From a checkpoint of a small mixture-of-experts model trained on Wikipedia.
Size: 12 layers, width 160.
Below are experts of layer 6 (counted from 0) of a mixture-of-experts language model. Rows are named router (the router's row for the expert), up (a neuron's input weights, with its number), down (a neuron's output weights, with its number) and show model dimensions 0-159. Each number is 128 + 24 x the weight over its row's rms, rounded and kept within 0 to 255. Numbers have three digits each.
Before each expert's rows: "comes after" lists some tokens at least twice as common just before its tokens as in all text. This comes from a sample of Wikipedia text that the model never trained on. Tokens count by the router's weight.

# expert 39
comes after: " \"", " The", " the", "'s", ":", " of"
router:152124122113152094119148093145139135160126142140164133115140114102151128139138147133149135103130109152134146090128096153139095122132142078130166129150131076120182123090103108103125110163112113108138193147116102091146155149080131127132114101116087130134139122159119113141151123136099152074128087179165155117108130108180136156127085103128111145121094112131104122166156181148134114111143106151074175146101129160148131140157131129131116169145146102116144091096119142139156108148116127
up0:140104127127128137121121089228103122143122093147174162135105081109153120135109116135139131113168106125131124122143083122142138131133136120144143121140121117114150155110090117111140132130098137152147163133126093061166102168120166119100145132119140134147088160155103166116109113130134157117142110133105103105111150068105114176129110125143180093113160159122122120159130145112137140125120101138128152132066132101141143149105100130135115143180120114077141137085132141116133103149146151
down0:139150189176127160175115136069049108130139161116141097108155166120105131157120156110109130132068131158107147117102146149145094128124098099153133109147163116137156098122122125144116140138108112113107152165118125133118118143160139129155098149156133156126084117138170128153143144119117130120151110134140127159114082143111130111104190124085072110144134074105139108134136149109092142121147136116167113128124106130124134106130124164108117143089114134175126110140113155116121095102143141
up1:135141124107101128103116091091150140114121121095153103180070094111106142122167098085141158173144139169143140118095130114137112137141103134121099137101126122129160089125120114160164103110117089123152122112144144097116143118073146121109144161121157129109149118145149154121139124130112139097118127104139183076105116151186126114137119120122106152152100111114117118145079164129106109079147107138099171101142135125168130113154124143173116088137127140082151160179129102109139127129109139
down1:119131107108106127116096129079175100119116109101121100127118125146114144097136147126125165148164122135113150141132152112118114092161111117137128130122159126139142085119142102119120104130170135145159091124122161130101093119127152110118110124133147097085088111094156147127123134135112101072196085124119171110132146131174103163147128121163125149173111113108082149160095099151168122146124060141114159099136109163113077125125111125169150155133151124111089141094116131132142091142123140

# expert 2
comes after: " |", " (", "-", " \"", ";", "|"
router:154123141110082143123171112142153170130142134123132153145100144122167154117116120133072153095142102163119144107126112121152139125125100107152145098130081109133094134118116134141153113173128082091122123131141123116129128161161082139122134125135104116116143153141123153121136121127142175101147112160137158115131170129112151163122113127151072161121103146156077113144097125176155134085147108161082176114141174159120145172124122090141094121110125114101120100087122138124095134145111185
up0:144107117126147172166150117135155157131117102141129095103162163140178164076136097069157118100121154103115123108156145157157134117157124118131195114108122110131153093149117103134133089110150165161115123142114109110140130172126176130074123092139157110132081159134118154104092134130104105149135110141139151119134123133150101164163123125136130156147121132125117149176136139114123129134125099103103146139112178127189142138125145113141174133114122106150137092105095134099140171151137122
down0:088125109155104165155126141120148112147117112128164099100152112054110134076134092143101176126137130142115136115126143160156093178151161129149118102104134158097104111116184097105122122113145165144161127144133109158162109145126132135129084125129136124132065133112168148139159142156136130153132157089136164143146154120154140145128185126110132109129143164087130103133125121134123162169111089134112115136116158140170135139150129147153094108123120148131155121109150122095147133190141148
up1:137106163107146117102087073141130173130106128116117138161158133145139090135135179109120126087156124157128163113121113165129130100132136120124105116107162138115155147118119127130124115116163128156083086128093185129119138155125130137143167107105125115158143150169160157102165143129058168100183107132090115139128125099137147160114133155128102119156095146155124146142130126157162137118161084099151163110141115156126104110093151133085154127121127161123162123130099120163103135119164112
down1:131149120130150129096108144182091103127096158135112151074104102137202115137140106132163140114122103160126152097153126158121121128126124116150103083102148126131110113116105102117132087171148113175112168118190143157122147115099116168121122132131161167090164111133061088159131152132129108088127141135142158167117125141100129066113117114141147110158144147136121135112141112142111118089158082143115123138113144122129123094140125148132102124112112120115125146124116140117182146114165138

# expert 14
comes after: ",", " |", " of", ":", " the", ";"
router:148133121114085117103178114130141180150101140119132143159120118115148121132155126154079109101166112124159124122126111118077118155095114107094170129166115103101149128121144143113117148132090102119132122139152128105143131132087128147069134122166108134095154142168136124167133124144141160076100111125145142106122088130150107147119099132135097140141132096132063125168137138133096080131159158134079165148142152142106103142098137128119128117160165117131158116084149101142181125107100145
up0:157129155083100165117163122136175084108081155181109157135158143111148071152128111114129125112114125150143094120128145101124127163143141124139164151148119146112130129155094136127131161130110139110150151120140158116155099107077120117123125097136135149143114153167109139154114138139132104153110174161075120096107143106129138145108148088134139139093163132124134111155110087121138132154136105141159140101139192111173136119125140138098132110113084135098101095155096120142120070110138172
down0:138123146136140115134183134063097164137102117131152130100125152094102145169130112150181106142117131160136161122138135128120105139120105111131125137111128056122195151120100101164128160135099137121089126146081140085134133127143123128124091123138158129119127139156116156109158150128107130153123133104158129104126073095140122137126137146102122093106105104119119180109173150134113110107108151137111173125090097112134125154166148133131142148075149127182129154135103139172116164127114138
up1:145129122113110147143115071129172181148123157124138109142085134131124147178134126110175120094123136124124090119142085130096133135119157133136138184161115128164120113132126141110103084135111131123112126145115137151130172133131099165147107122122072128114171131127121126158147138133121139104113074156092153128126113143171122086132115143149139162097112108138120097134134101128114127132097173145080161178183101152105111151139161093158129107138129128172115075106108131092159115112125128
down1:156115130142190151086115114155146168138132124171137129095131142106176133172127150175145107135100119080139127114091095163152156116116115122140124069112122133139129137144145119132179136135172127136197149124127105128130136107098134132170109161111116115102105103113101117081151145122124103163112176161134084107140172134157146153096112101105132140130092155116119140131148155150139122064087139145106136113109098104159143149111139127117154118113145168103133111134134118132110152126139115